Weights of a small mixture-of-experts language model, trained from scratch on English Wikipedia: 6099 steps.
Below are experts of layer 2 (counted from 0) of a mixture-of-experts language model. Rows are named router (the router's row for the expert), gate (a neuron's input weights, with its number), up (a neuron's input weights, with its number) and show model dimensions 64-127. Each number is 200 + 20 x the weight over its row's rms, rounded and kept within 0 to 999.
After each expert's rows: a language model's description of what the expert responds to. This comes from a sample of Wikipedia text that the model never trained on.

# expert 9
router,215,158,191,193,169,179,219,187,244,205,202,140,227,190,216,236,219,207,219,209,214,224,180,249,175,189,239,173,204,189,190,236,240,188,182,209,185,186,230,213,181,152,172,174,219,225,166,204,203,195,192,203,171,187,211,213,196,216,198,197,192,201,168,190
gate0,201,162,212,247,200,242,187,235,218,221,205,185,224,205,197,214,215,203,214,199,186,188,202,190,172,219,217,176,212,188,210,205,201,195,151,215,218,199,202,170,196,191,179,209,213,192,188,181,219,186,212,200,183,190,213,216,178,204,200,200,168,209,221,195
up0,205,181,195,221,186,218,214,234,243,193,171,184,220,222,182,208,211,182,199,193,202,202,186,192,192,199,240,234,181,195,179,165,210,189,218,184,200,215,200,227,195,165,217,211,191,264,203,182,214,170,201,213,185,209,206,207,194,197,186,194,153,174,227,227
gate1,202,193,233,142,200,202,208,195,212,192,169,232,205,204,169,206,199,189,205,205,188,211,202,225,181,242,196,197,239,202,199,202,188,201,155,203,200,199,212,209,174,180,169,214,198,173,199,224,239,194,181,236,185,200,210,173,190,174,186,205,220,162,176,239
up1,200,193,229,199,180,215,214,182,192,203,193,233,187,170,201,211,194,213,212,213,221,213,196,194,194,201,207,196,211,192,203,168,188,217,207,168,146,202,192,181,209,197,208,182,211,216,208,180,201,234,194,227,218,184,154,191,150,190,195,207,218,195,205,201
gate2,193,210,194,209,176,209,198,213,202,170,186,143,196,216,184,200,190,212,188,201,231,207,181,200,216,206,191,222,201,203,209,208,183,197,197,219,196,197,225,216,166,210,200,196,213,239,202,227,207,233,229,171,176,191,207,219,196,207,211,186,233,198,184,148
up2,172,205,172,202,236,223,211,185,212,184,204,184,182,223,209,195,203,190,175,227,194,180,158,223,208,230,193,189,214,191,194,234,192,225,159,205,200,197,231,187,154,200,202,194,232,173,178,190,219,214,236,192,230,222,207,180,206,194,195,165,217,214,229,200
gate3,204,219,186,206,206,189,190,184,227,203,218,209,213,199,207,192,175,200,202,239,194,222,235,201,221,193,209,183,210,178,231,219,184,203,179,197,216,226,171,196,190,188,174,178,194,204,173,174,173,208,213,190,196,210,222,227,167,182,181,221,232,218,167,155
up3,243,205,201,220,175,231,262,179,215,173,168,236,174,197,217,208,185,230,205,209,187,198,177,205,215,198,203,186,225,200,232,209,210,221,193,203,165,170,213,224,191,197,217,198,206,207,166,226,170,216,204,199,211,167,232,206,181,193,173,236,220,228,183,196
gate4,185,166,232,219,225,226,210,212,215,213,172,171,212,162,228,201,250,219,203,176,202,218,198,204,175,222,208,206,226,236,224,171,243,215,189,188,180,198,194,218,195,214,173,201,188,220,162,152,202,195,196,175,205,200,157,168,217,180,179,231,176,196,233,215
up4,239,224,231,218,187,201,185,189,198,194,211,207,225,202,232,186,189,205,188,243,210,190,217,206,234,191,182,199,201,187,221,194,242,211,226,214,193,174,220,217,201,195,187,206,182,185,196,145,181,192,189,197,217,222,212,172,204,194,174,184,169,194,196,181
gate5,220,203,202,241,210,191,188,157,212,178,169,202,189,189,194,198,204,197,214,207,170,195,208,226,181,206,205,181,205,184,206,188,227,181,182,213,189,204,230,164,196,156,194,200,202,201,195,212,224,210,199,236,178,209,196,208,199,195,210,225,172,206,176,211
up5,218,206,232,176,231,209,216,220,182,185,168,197,187,204,206,206,157,199,182,217,175,182,208,186,209,220,193,231,224,205,224,220,209,191,214,200,181,189,226,221,230,214,252,199,184,215,194,202,192,217,229,201,180,188,190,217,164,153,160,192,197,189,201,231
gate6,143,214,185,177,214,236,202,178,246,183,205,153,211,180,215,207,190,187,183,230,193,211,140,183,207,228,227,208,190,192,177,222,189,204,161,167,170,188,191,223,198,212,232,209,215,251,170,200,204,189,209,216,232,184,200,188,181,233,209,199,212,206,186,228
up6,235,192,221,196,203,209,206,171,213,174,196,175,196,200,177,170,207,208,199,194,241,203,203,210,217,191,173,175,180,168,183,245,191,208,217,212,224,170,221,192,200,212,208,204,164,162,200,195,223,220,232,183,185,218,202,197,223,223,198,206,221,234,225,176
gate7,180,180,216,184,231,171,181,189,247,204,199,180,204,237,213,215,170,195,206,181,179,227,163,192,196,216,180,202,194,220,204,230,249,183,182,210,194,192,187,233,223,151,219,195,205,195,231,179,201,213,187,183,155,168,238,172,220,188,179,196,208,169,180,194
up7,197,196,210,195,208,201,177,195,199,184,215,213,201,193,185,231,222,246,204,212,189,195,189,216,216,172,177,180,206,225,144,230,235,209,221,182,192,191,207,247,196,219,163,208,224,200,193,197,195,186,172,226,194,177,223,209,201,218,230,198,207,197,213,207
It responds to: Capital initial of names. Single capital letter starting a proper name split into pieces, often after St or a first name: St Kilda, Wakeman, Kirkhope.

# expert 42
router,196,144,212,187,174,197,214,192,207,222,203,171,198,188,161,218,206,209,190,223,208,195,213,199,206,210,248,191,204,195,189,206,231,207,178,156,199,204,215,218,210,200,165,191,231,226,197,177,235,196,201,212,188,229,199,201,212,198,205,231,203,192,183,224
gate0,223,173,200,203,187,182,218,169,219,199,213,185,172,204,201,159,184,199,225,184,216,216,213,197,181,221,226,196,243,177,232,212,207,182,218,186,196,210,213,215,184,207,197,231,191,235,207,198,208,195,234,186,189,227,191,192,225,227,204,201,198,192,202,195
up0,213,206,210,216,170,214,251,222,172,204,207,239,197,188,228,198,219,202,178,200,223,181,224,229,218,195,174,168,182,172,160,154,203,192,209,184,209,198,199,211,213,224,204,168,221,203,170,204,171,226,170,217,212,187,223,249,216,171,196,197,192,196,204,166
gate1,165,197,168,213,185,178,192,236,215,242,152,190,197,191,164,221,192,228,213,272,181,221,223,217,209,193,201,179,196,186,203,203,202,247,177,205,188,239,176,205,206,224,219,199,200,241,203,207,209,208,178,193,219,188,189,183,161,248,164,214,242,203,190,206
up1,178,169,211,194,204,220,194,167,219,207,194,184,207,236,203,216,186,194,216,204,195,162,182,179,209,147,252,209,211,228,207,185,217,213,197,180,192,193,198,193,211,209,201,195,181,223,205,199,191,210,229,239,210,194,185,158,209,192,187,191,185,185,150,200
gate2,195,223,204,220,181,183,196,181,223,165,161,213,186,201,195,222,181,208,183,210,172,183,224,215,175,146,223,217,165,197,239,208,197,201,212,186,204,204,217,203,183,216,199,185,205,206,256,203,212,182,223,237,208,242,190,208,206,178,213,197,194,189,192,219
up2,209,233,228,170,251,202,215,204,237,235,225,217,217,186,184,197,171,234,235,203,205,169,216,210,173,206,219,191,183,175,187,220,168,203,206,197,185,212,211,181,200,179,208,201,186,186,208,208,182,204,220,229,211,185,207,185,194,208,168,193,269,199,185,208
gate3,193,202,205,194,179,217,214,219,181,201,178,213,186,220,197,217,209,222,190,218,197,176,206,192,199,220,187,202,206,170,210,196,216,222,197,197,182,238,200,204,189,229,178,221,169,181,173,185,236,190,191,198,193,201,231,238,189,174,237,209,249,189,231,185
up3,205,188,207,198,228,224,240,173,173,202,222,175,170,212,197,249,176,232,213,210,199,188,192,190,205,197,178,191,188,217,209,196,207,186,209,213,196,234,186,201,192,186,234,183,194,217,197,237,192,181,172,219,184,207,187,190,200,207,210,200,215,194,192,253
gate4,177,192,155,181,184,206,221,186,222,205,198,171,205,189,209,214,187,182,202,190,187,156,162,210,189,230,201,207,193,198,192,212,226,250,196,194,189,224,223,226,197,191,185,158,168,184,194,217,185,215,216,242,199,201,204,182,176,181,205,198,223,199,198,153
up4,182,198,249,207,194,198,183,219,182,192,183,236,171,209,192,203,233,246,207,180,195,208,176,201,207,199,194,220,178,230,210,209,212,209,198,201,207,160,186,216,194,236,228,237,224,224,200,213,211,177,201,183,167,239,242,195,209,206,227,155,198,196,170,191
gate5,216,201,177,191,180,191,204,191,179,214,209,180,148,198,204,201,224,181,210,207,190,208,177,186,220,193,213,206,216,206,188,211,212,167,235,191,182,229,201,180,183,212,209,210,199,191,222,201,213,170,183,206,201,201,186,235,230,192,200,193,213,218,225,187
up5,204,208,199,179,171,216,169,209,235,178,193,238,189,183,214,206,188,190,184,173,198,165,220,207,228,186,193,219,184,188,188,221,154,238,202,199,212,171,222,179,210,184,224,163,188,179,160,218,184,234,198,198,208,185,199,195,170,212,195,242,172,190,198,225
gate6,188,171,192,196,195,188,190,205,161,177,196,196,210,225,188,202,228,233,227,195,177,193,159,258,215,180,230,204,169,179,226,166,210,183,219,219,218,182,186,179,219,194,174,170,251,202,195,242,213,187,234,225,219,208,180,243,196,212,212,212,202,181,178,187
up6,191,193,194,208,191,194,205,182,189,207,194,217,199,226,254,217,191,189,185,217,191,233,211,241,191,202,161,201,198,169,196,189,186,169,186,195,225,203,214,215,224,202,180,226,196,210,176,240,193,182,210,208,187,208,230,184,218,197,208,209,220,241,222,186
gate7,169,163,204,184,206,194,208,192,192,195,205,193,219,207,179,199,234,181,220,220,223,196,223,201,167,197,213,202,168,220,225,199,230,219,156,174,185,218,184,193,194,228,189,207,214,204,188,185,239,189,218,238,191,186,218,179,214,182,220,209,199,219,216,210
up7,188,178,226,247,222,197,206,190,215,183,174,214,190,211,170,244,194,171,193,176,189,188,185,233,168,236,184,202,217,195,207,166,189,192,198,231,189,213,178,200,185,205,209,209,200,200,166,227,228,226,214,183,208,187,205,197,200,194,194,218,210,197,221,218
It responds to: Hyphenated compound pieces. Second part of hyphenated compounds, especially -f in science-fiction, self-fashioning, stir-fry, plus word-start pieces like h in hockey and f.

# expert 32
router,229,172,204,196,200,170,201,175,228,194,213,183,223,213,205,210,201,175,220,194,211,202,193,229,214,168,184,181,227,165,229,204,193,197,206,220,189,190,229,227,210,183,193,177,222,246,215,188,184,202,181,218,176,235,214,186,227,181,191,184,200,196,142,209
gate0,181,145,191,189,222,203,209,240,192,215,210,215,213,195,172,180,216,228,178,165,238,192,197,198,199,177,155,216,240,181,195,226,190,187,203,216,179,202,219,170,168,221,254,166,190,191,186,215,202,203,185,195,173,215,187,174,238,175,186,197,209,187,185,202
up0,203,233,199,221,202,211,226,228,217,222,180,238,197,229,191,170,229,214,162,213,184,194,203,187,197,183,201,194,191,204,220,191,188,166,189,177,174,190,172,216,212,200,203,195,193,178,195,176,178,210,190,201,196,198,205,181,222,202,207,227,245,213,191,221
gate1,231,219,230,207,195,169,201,216,196,183,222,229,196,210,184,201,199,237,219,176,226,152,203,203,207,191,174,214,220,217,185,210,207,202,191,216,181,188,211,227,188,215,199,183,209,193,174,222,185,225,200,184,215,178,207,202,168,230,213,170,194,225,202,210
up1,204,211,179,207,229,228,202,212,198,204,162,202,221,183,217,208,205,176,187,221,166,214,180,186,201,189,183,206,218,203,195,234,193,201,221,220,187,225,202,183,184,185,189,200,187,208,238,188,181,203,170,199,186,229,219,216,206,206,172,162,181,189,200,205
gate2,191,185,214,183,184,244,196,180,175,239,208,173,221,202,193,207,191,182,201,186,201,203,186,194,205,188,170,204,188,158,224,233,187,194,219,197,181,201,193,210,220,183,197,242,206,175,187,204,198,229,184,190,191,209,177,235,182,215,205,187,197,205,229,208
up2,231,189,193,162,178,186,192,141,184,184,211,157,180,201,214,245,170,195,218,170,166,192,229,274,193,219,201,227,210,180,206,186,207,205,235,234,210,179,199,195,209,225,219,234,214,196,245,239,204,169,233,198,218,181,197,179,189,213,187,237,214,205,184,230
gate3,216,181,199,180,178,183,220,225,205,216,192,198,172,231,161,201,202,191,216,176,200,215,206,213,205,203,149,201,180,193,206,210,186,141,226,211,208,198,204,194,229,204,179,200,208,183,216,206,178,177,194,201,213,240,199,189,160,175,241,210,202,189,195,214
up3,194,201,221,219,160,189,207,232,228,162,200,193,191,226,194,160,188,213,193,222,224,219,196,182,197,178,190,202,235,209,214,228,197,199,194,206,208,199,184,179,182,189,204,213,222,193,174,194,222,184,209,200,204,207,218,204,197,181,217,213,209,222,224,210
gate4,194,200,197,205,228,182,187,206,134,211,211,215,203,195,222,221,189,232,232,192,188,204,218,171,225,196,195,213,209,191,229,198,201,217,185,212,187,208,162,179,200,180,209,178,193,217,234,228,177,188,214,220,189,213,212,207,207,186,256,197,215,192,171,228
up4,243,208,170,185,191,208,220,208,195,186,185,182,216,203,189,229,180,170,185,206,205,219,203,196,179,174,214,235,173,246,242,176,215,158,191,196,181,188,200,179,193,221,217,216,230,234,235,207,213,214,185,183,211,211,230,234,187,195,183,196,183,166,177,209
gate5,160,218,212,214,166,212,205,190,204,218,190,218,222,204,227,203,176,188,227,207,235,207,200,194,193,170,170,193,188,223,178,212,201,171,220,225,212,227,231,215,194,170,183,165,197,180,213,226,184,218,217,208,176,169,202,206,206,205,228,206,183,207,207,218
up5,193,202,203,207,222,215,193,171,222,198,170,175,221,199,183,196,230,192,211,180,185,208,212,178,171,209,221,214,176,243,196,223,195,201,219,164,199,210,194,156,178,205,218,215,178,185,224,214,210,160,236,208,199,190,222,218,216,169,175,177,179,198,186,214
gate6,220,225,224,189,193,208,236,194,211,209,204,187,184,209,199,238,216,201,167,231,235,205,174,213,195,180,203,197,221,184,216,166,167,217,195,208,237,203,181,188,221,220,225,197,180,245,164,214,212,202,203,157,214,197,198,210,169,189,206,174,214,200,166,241
up6,222,182,212,192,206,196,182,203,195,183,208,192,203,191,201,205,218,192,147,194,221,213,184,174,192,201,204,187,190,193,192,161,176,200,176,224,212,229,207,235,187,211,192,217,178,208,228,232,205,200,177,227,176,197,218,266,215,197,202,220,193,207,168,191
gate7,180,192,235,193,186,184,159,183,209,201,197,197,183,182,256,185,204,186,175,197,213,226,200,201,204,141,180,205,192,195,193,225,195,196,234,191,194,202,208,173,219,180,231,176,177,190,183,205,161,147,187,196,206,204,196,188,218,199,204,231,207,180,176,181
up7,218,193,218,224,209,173,231,179,190,202,203,205,216,199,206,195,225,146,192,204,214,183,200,189,219,184,189,190,171,182,188,175,209,200,185,163,213,203,231,171,220,173,184,192,200,203,194,206,210,187,221,202,256,243,228,197,189,217,227,212,178,217,210,176
It responds to: Quantifiers and negation. Function words after is/are/was such as most, not, more, all, have, un-, often in comparisons like than most.

# expert 3
router,213,131,199,183,187,195,195,211,193,186,209,179,216,186,210,209,214,173,227,199,217,219,196,250,213,190,178,179,242,204,177,229,189,213,196,185,189,177,194,214,242,196,184,180,226,260,195,188,221,219,154,210,183,200,205,172,214,217,192,197,190,183,163,181
gate0,202,196,186,202,186,228,169,160,216,190,175,199,198,196,198,212,199,194,233,221,142,182,188,229,205,199,181,210,173,187,226,228,193,216,163,211,215,189,188,233,166,177,165,203,198,241,180,245,186,209,220,213,212,185,183,211,168,175,192,195,173,229,196,178
up0,201,175,190,226,211,214,216,230,193,185,179,207,196,173,193,233,202,228,177,182,193,194,221,166,202,193,235,222,195,185,196,188,178,147,192,175,212,159,212,220,190,189,226,175,158,202,181,196,184,205,245,176,233,180,215,219,213,247,216,205,164,193,231,148
gate1,196,166,193,178,179,227,194,207,192,226,204,185,206,198,205,182,213,194,200,222,185,206,217,189,223,200,181,205,194,192,206,197,167,213,242,192,231,184,173,185,217,204,222,171,198,197,155,231,202,207,214,193,208,188,174,204,197,180,189,223,192,183,211,189
up1,205,218,221,200,215,220,210,199,200,196,195,209,224,208,218,205,169,248,160,195,177,207,167,218,226,212,198,191,167,249,202,187,189,202,155,186,195,203,205,175,155,209,185,193,212,204,194,182,193,171,193,223,196,210,181,187,188,205,201,186,199,213,170,219
gate2,226,206,203,219,163,194,179,169,251,177,175,176,190,190,211,214,259,201,175,211,195,180,207,215,203,170,215,191,210,199,197,208,158,194,175,211,200,177,202,218,188,193,205,216,182,219,171,175,206,219,205,206,170,191,202,188,192,215,217,178,173,193,201,191
up2,222,209,225,188,188,223,234,216,165,210,225,215,231,207,182,187,165,196,181,192,172,176,208,220,189,196,181,184,229,181,176,189,236,214,199,215,193,168,196,183,208,195,179,221,219,236,250,195,210,196,186,210,232,224,198,225,223,194,214,195,180,207,209,192
gate3,231,182,194,204,184,219,245,202,185,188,157,190,227,216,220,216,214,230,195,181,182,215,138,203,207,219,213,186,188,204,212,214,224,222,196,183,228,229,193,196,225,194,182,178,211,178,194,208,207,230,178,193,196,181,215,208,252,205,193,180,195,205,193,183
up3,214,203,210,203,209,219,190,212,191,186,199,193,196,192,194,245,177,208,186,192,246,201,233,195,192,217,185,200,219,187,200,185,237,215,172,235,203,207,204,203,202,202,175,229,184,183,174,209,222,207,229,209,194,209,190,162,193,169,190,199,186,180,199,199
gate4,198,211,183,199,238,188,177,188,191,193,200,213,212,199,190,225,191,158,186,170,215,159,169,214,239,200,216,188,185,217,193,173,222,171,203,213,215,174,205,223,187,195,150,196,221,242,214,226,194,179,190,204,241,191,165,219,162,211,193,221,218,181,185,179
up4,218,183,207,189,221,211,136,185,207,169,189,170,198,205,203,181,194,218,206,216,218,207,238,153,159,201,217,214,183,146,236,208,207,195,184,217,197,207,219,146,210,207,216,205,203,204,194,227,188,205,193,186,169,231,201,208,187,226,195,193,213,192,197,217
gate5,185,171,190,191,197,181,211,186,231,172,174,204,195,201,189,216,203,230,194,209,192,214,225,225,189,202,208,221,187,206,185,233,210,241,192,186,162,168,209,194,180,172,194,183,212,223,169,244,209,175,186,214,174,189,195,184,231,191,175,218,191,194,198,179
up5,222,203,162,230,218,193,203,217,184,165,172,210,184,200,222,199,224,186,193,172,196,219,201,207,184,194,226,183,180,179,233,225,173,199,208,216,159,171,171,182,211,210,242,200,203,202,178,154,193,207,145,182,209,217,195,207,174,211,203,203,205,209,193,195
gate6,203,178,205,171,163,201,220,218,198,202,208,204,174,183,234,233,212,189,191,177,220,195,183,231,232,188,168,203,202,211,174,215,206,187,200,218,216,186,206,186,214,175,227,189,194,156,167,231,201,238,183,201,194,161,202,206,244,229,176,201,227,163,149,179
up6,196,173,190,189,184,184,205,194,211,214,202,220,198,204,177,209,206,224,187,184,208,183,182,194,224,207,201,236,158,243,169,223,200,187,181,214,214,190,239,209,190,205,184,158,220,186,222,221,206,206,192,213,213,208,215,229,208,243,151,184,174,197,198,148
gate7,195,176,155,222,208,199,200,208,185,196,221,175,185,193,224,237,229,217,242,202,196,207,203,221,220,212,190,178,222,207,170,188,220,205,199,178,209,204,213,177,183,212,190,186,228,234,203,188,181,206,167,224,180,176,195,210,220,243,224,188,195,190,193,195
up7,184,188,206,181,166,195,211,210,163,193,210,215,228,214,197,205,200,212,205,208,153,174,188,190,189,199,199,231,226,175,229,203,174,148,232,233,192,204,201,231,204,196,216,227,200,209,203,196,182,185,161,211,182,208,196,220,191,170,204,217,212,191,163,196
It responds to: Determiners after prepositions. Articles and possessive determiners starting a noun phrase, mostly after of, in or to, such as the, a, his, its; also the "at" in St-at-en.

# expert 11
router,221,189,217,197,195,189,199,172,219,215,216,169,196,211,202,214,199,178,219,184,233,221,175,195,177,194,207,175,235,187,183,225,222,200,169,178,175,199,212,198,212,183,184,180,213,187,193,189,203,215,202,201,180,186,204,206,239,209,182,211,196,203,154,227
gate0,211,222,205,202,189,197,213,163,196,188,195,177,210,236,210,235,191,183,204,185,165,183,183,189,157,192,190,198,186,198,194,212,197,163,188,224,186,177,214,211,198,228,208,220,201,211,217,215,214,207,204,202,187,180,193,175,222,205,213,192,229,202,172,181
up0,206,178,203,222,166,196,221,186,196,180,173,200,222,202,224,204,227,220,192,196,170,187,196,178,223,235,183,236,189,244,212,165,212,216,213,220,193,204,175,187,195,224,172,196,175,190,177,183,191,172,195,201,210,184,194,173,201,213,172,191,193,196,184,174
gate1,220,197,196,193,227,204,175,187,174,184,192,199,206,239,194,198,244,208,211,220,210,199,188,179,190,176,223,216,208,182,226,205,186,199,164,178,180,200,244,216,194,196,231,200,196,178,227,204,184,204,160,171,203,227,232,207,209,177,179,188,178,156,153,235
up1,242,201,230,214,209,203,238,202,183,203,209,183,188,252,178,189,190,167,169,210,214,206,219,143,211,229,169,189,233,171,229,170,207,154,187,178,209,259,201,181,190,200,211,187,184,212,225,170,214,222,205,195,215,186,172,201,219,208,197,166,205,208,187,199
gate2,194,198,202,169,195,175,170,190,183,193,190,162,218,201,250,238,203,241,169,184,198,207,224,209,233,192,236,225,195,204,206,174,173,198,223,179,172,207,198,209,191,198,197,183,182,194,192,180,227,201,202,151,166,172,230,169,188,235,181,205,205,193,190,215
up2,173,227,229,221,211,243,214,208,146,194,195,210,199,219,172,231,197,233,212,201,165,219,239,196,192,216,175,210,184,214,148,192,164,198,183,183,193,204,189,163,211,199,200,209,206,170,197,208,191,188,208,201,203,198,227,186,191,167,154,186,196,176,160,224
gate3,236,195,210,192,216,205,184,238,213,206,203,183,207,184,198,221,228,201,219,168,241,214,225,205,197,203,173,191,211,174,189,195,190,221,194,184,181,199,191,192,205,200,179,186,179,176,162,217,209,177,217,192,183,178,227,177,210,194,231,212,210,195,176,216
up3,227,210,198,164,167,201,229,196,220,185,228,201,208,215,193,206,204,223,176,194,216,212,173,166,226,199,226,221,166,199,189,206,207,205,240,204,243,177,193,227,191,208,228,196,221,204,203,162,200,199,234,203,202,204,221,193,183,213,225,186,211,214,180,234
gate4,184,204,178,202,217,190,189,218,203,154,186,207,204,207,197,194,210,168,259,219,207,165,199,229,198,201,197,205,157,256,195,224,205,213,168,198,204,190,187,193,189,188,190,186,206,198,186,173,156,195,218,204,213,225,168,203,208,198,217,211,205,196,173,198
up4,220,208,219,209,190,198,258,198,181,219,227,176,178,206,171,214,229,208,226,194,211,193,187,220,218,193,169,233,177,190,219,197,218,200,194,177,220,215,192,186,198,175,204,203,198,236,228,229,209,176,172,206,202,189,201,197,186,214,196,168,194,239,226,180
gate5,195,208,203,174,180,217,197,210,206,209,217,206,213,145,182,209,144,223,180,204,246,191,191,209,237,215,199,158,169,207,211,196,198,182,196,195,196,162,213,215,201,222,223,212,232,153,224,200,172,191,187,183,201,198,215,198,198,184,189,214,201,155,173,184
up5,199,213,219,202,228,231,210,211,202,168,220,203,212,183,181,201,195,191,210,171,185,181,217,216,210,193,191,173,194,195,176,201,227,210,229,183,210,219,189,202,193,199,203,192,161,210,203,197,191,223,192,226,206,179,221,195,214,191,201,186,199,235,191,218
gate6,206,183,224,195,188,201,222,208,212,214,220,187,167,201,186,243,193,177,188,223,206,206,219,206,217,210,229,206,210,206,200,199,194,196,209,244,200,215,173,191,183,215,225,200,183,164,219,220,223,201,237,223,260,147,223,251,205,165,214,186,183,186,193,232
up6,194,202,194,210,208,202,181,171,201,238,211,199,183,207,179,184,198,226,188,167,192,195,224,198,170,197,199,209,205,226,226,195,182,221,206,200,224,184,225,226,191,199,188,199,222,184,197,216,198,229,207,200,194,199,197,197,212,212,209,216,183,234,241,190
gate7,196,190,159,198,213,234,203,184,235,201,174,171,171,226,189,212,187,179,193,192,198,211,201,189,176,171,211,207,206,213,176,204,206,243,201,209,212,186,197,201,178,212,201,231,222,204,201,205,241,195,190,194,177,187,216,226,222,195,203,231,194,187,239,191
up7,204,193,207,183,203,231,221,172,203,205,199,184,198,198,214,215,224,209,181,227,236,198,193,180,173,223,213,205,191,198,194,194,209,197,170,186,237,185,195,171,192,219,206,209,181,212,189,204,214,203,170,204,221,182,200,183,227,244,196,217,194,229,222,198
It responds to: Verb endings and forms. Past-tense and participle endings and verb pieces in narrative prose, often after "to" or "was", such as ble-ed, plead-ed, l-ived.

# expert 23
router,205,215,221,193,181,183,209,195,224,216,219,150,196,158,199,224,195,207,237,199,221,243,212,222,189,195,211,172,229,177,161,211,203,223,215,191,212,164,204,212,226,177,196,193,194,220,186,218,181,250,187,228,193,179,195,181,209,202,192,173,183,188,171,178
gate0,203,208,221,210,214,177,196,194,202,183,200,215,199,196,144,176,188,201,167,212,175,195,193,215,188,220,170,197,220,181,206,195,222,203,152,192,192,157,218,246,215,245,212,200,193,204,215,235,177,222,164,192,199,177,209,192,220,213,201,236,205,213,211,206
up0,192,201,188,173,167,212,221,185,197,172,195,214,197,176,191,178,176,196,198,167,185,172,220,218,203,184,196,212,196,195,164,218,230,191,185,188,194,196,184,188,206,190,206,228,190,206,235,208,181,205,213,170,184,162,211,209,197,166,204,221,191,174,191,177
gate1,235,204,192,214,221,198,191,183,196,205,189,158,221,226,206,203,188,194,210,202,184,211,195,176,202,175,205,186,195,207,210,165,223,193,197,210,208,194,173,211,154,185,183,214,161,181,197,216,166,213,188,242,208,212,178,211,228,202,205,184,201,213,215,199
up1,242,233,184,196,197,204,197,230,197,204,184,219,130,163,237,197,194,211,207,204,222,199,214,161,231,208,206,185,217,219,188,174,202,199,207,203,200,177,216,193,187,196,142,205,215,179,164,201,201,236,220,197,181,183,189,233,192,216,181,180,199,178,164,193
gate2,206,219,199,215,195,233,234,202,231,241,204,226,152,192,219,197,204,219,200,220,192,214,209,231,166,208,199,194,199,215,154,219,172,205,173,220,206,169,213,178,200,209,205,173,184,196,206,213,234,194,209,213,210,239,196,183,240,197,221,159,194,175,204,204
up2,158,148,176,212,216,205,171,196,214,222,213,215,194,195,191,190,206,186,193,221,189,186,230,219,203,214,218,170,198,220,176,205,203,218,228,220,189,206,203,182,170,235,172,198,204,234,241,215,181,206,234,199,217,148,200,201,191,204,197,184,182,244,210,189
gate3,217,181,194,161,218,210,183,199,207,226,241,189,231,207,221,211,175,194,237,198,169,192,231,206,170,215,181,178,213,208,251,180,215,171,201,231,198,199,203,187,214,171,186,206,169,215,191,222,200,209,225,196,203,204,159,178,204,198,216,219,191,221,191,170
up3,170,198,218,209,197,191,177,197,213,178,211,201,202,218,202,182,212,235,168,196,206,240,191,222,204,184,191,201,219,209,176,204,230,163,201,192,199,183,163,189,190,213,192,185,212,206,208,203,246,189,169,185,190,228,181,197,203,235,187,191,200,189,187,221
gate4,242,182,185,202,185,186,210,185,205,191,141,195,183,194,194,219,168,210,195,173,211,225,191,182,163,184,207,170,222,178,171,198,201,221,190,196,156,205,194,205,215,169,254,136,252,199,215,221,220,241,208,217,242,164,201,196,197,201,187,177,190,204,201,213
up4,229,194,227,188,182,209,215,229,206,220,163,238,217,186,187,216,190,183,229,173,215,211,224,226,213,211,197,189,197,205,200,190,170,228,227,178,201,201,182,194,205,219,182,209,211,186,188,171,207,195,169,194,184,202,228,172,205,199,191,226,203,209,202,199
gate5,177,196,249,172,234,200,162,193,243,228,188,219,189,215,236,234,203,198,214,181,189,236,208,219,236,200,216,184,188,191,192,166,210,205,194,176,195,215,195,209,207,175,203,190,215,219,199,197,245,215,226,229,146,216,210,173,179,191,188,194,224,182,213,162
up5,191,215,195,208,189,212,205,194,205,193,195,192,185,204,198,208,187,198,194,181,191,232,208,171,231,203,200,186,223,187,227,185,183,169,197,167,240,213,210,202,198,185,214,200,180,242,202,151,201,200,228,207,226,201,209,223,188,145,178,188,189,180,183,226
gate6,207,210,233,223,159,222,202,162,187,212,200,225,180,209,198,175,191,198,237,178,205,226,174,231,185,191,197,236,225,216,197,219,190,207,223,236,172,200,199,201,223,162,188,190,202,235,206,169,190,222,236,179,227,199,183,173,190,188,181,161,222,170,202,188
up6,217,201,163,202,150,197,213,178,214,200,217,153,183,201,246,199,215,205,224,195,155,207,151,249,185,198,190,216,188,218,181,236,240,198,232,193,198,181,174,237,218,171,223,186,224,178,197,212,184,178,196,213,194,209,201,215,214,206,189,184,201,222,219,227
gate7,189,190,241,181,160,221,190,224,183,221,201,168,172,192,189,189,216,199,183,215,232,195,166,201,227,167,200,216,236,218,180,201,197,201,217,196,216,184,215,213,226,211,179,238,186,194,245,217,213,201,188,239,196,182,208,229,214,216,220,170,205,176,188,179
up7,170,171,220,188,228,170,207,153,199,220,210,208,177,185,185,227,195,209,219,212,217,204,169,215,233,191,216,181,190,246,178,156,193,176,190,188,209,213,199,217,196,218,228,212,197,225,184,202,200,182,199,202,183,173,210,214,235,210,186,221,141,190,203,203
It responds to: Names and "the". " the" after prepositions, plus pieces of personal names and places, often after Le or Mar, such as Lou-v-re, Le-v-ski, Robert, Angeles.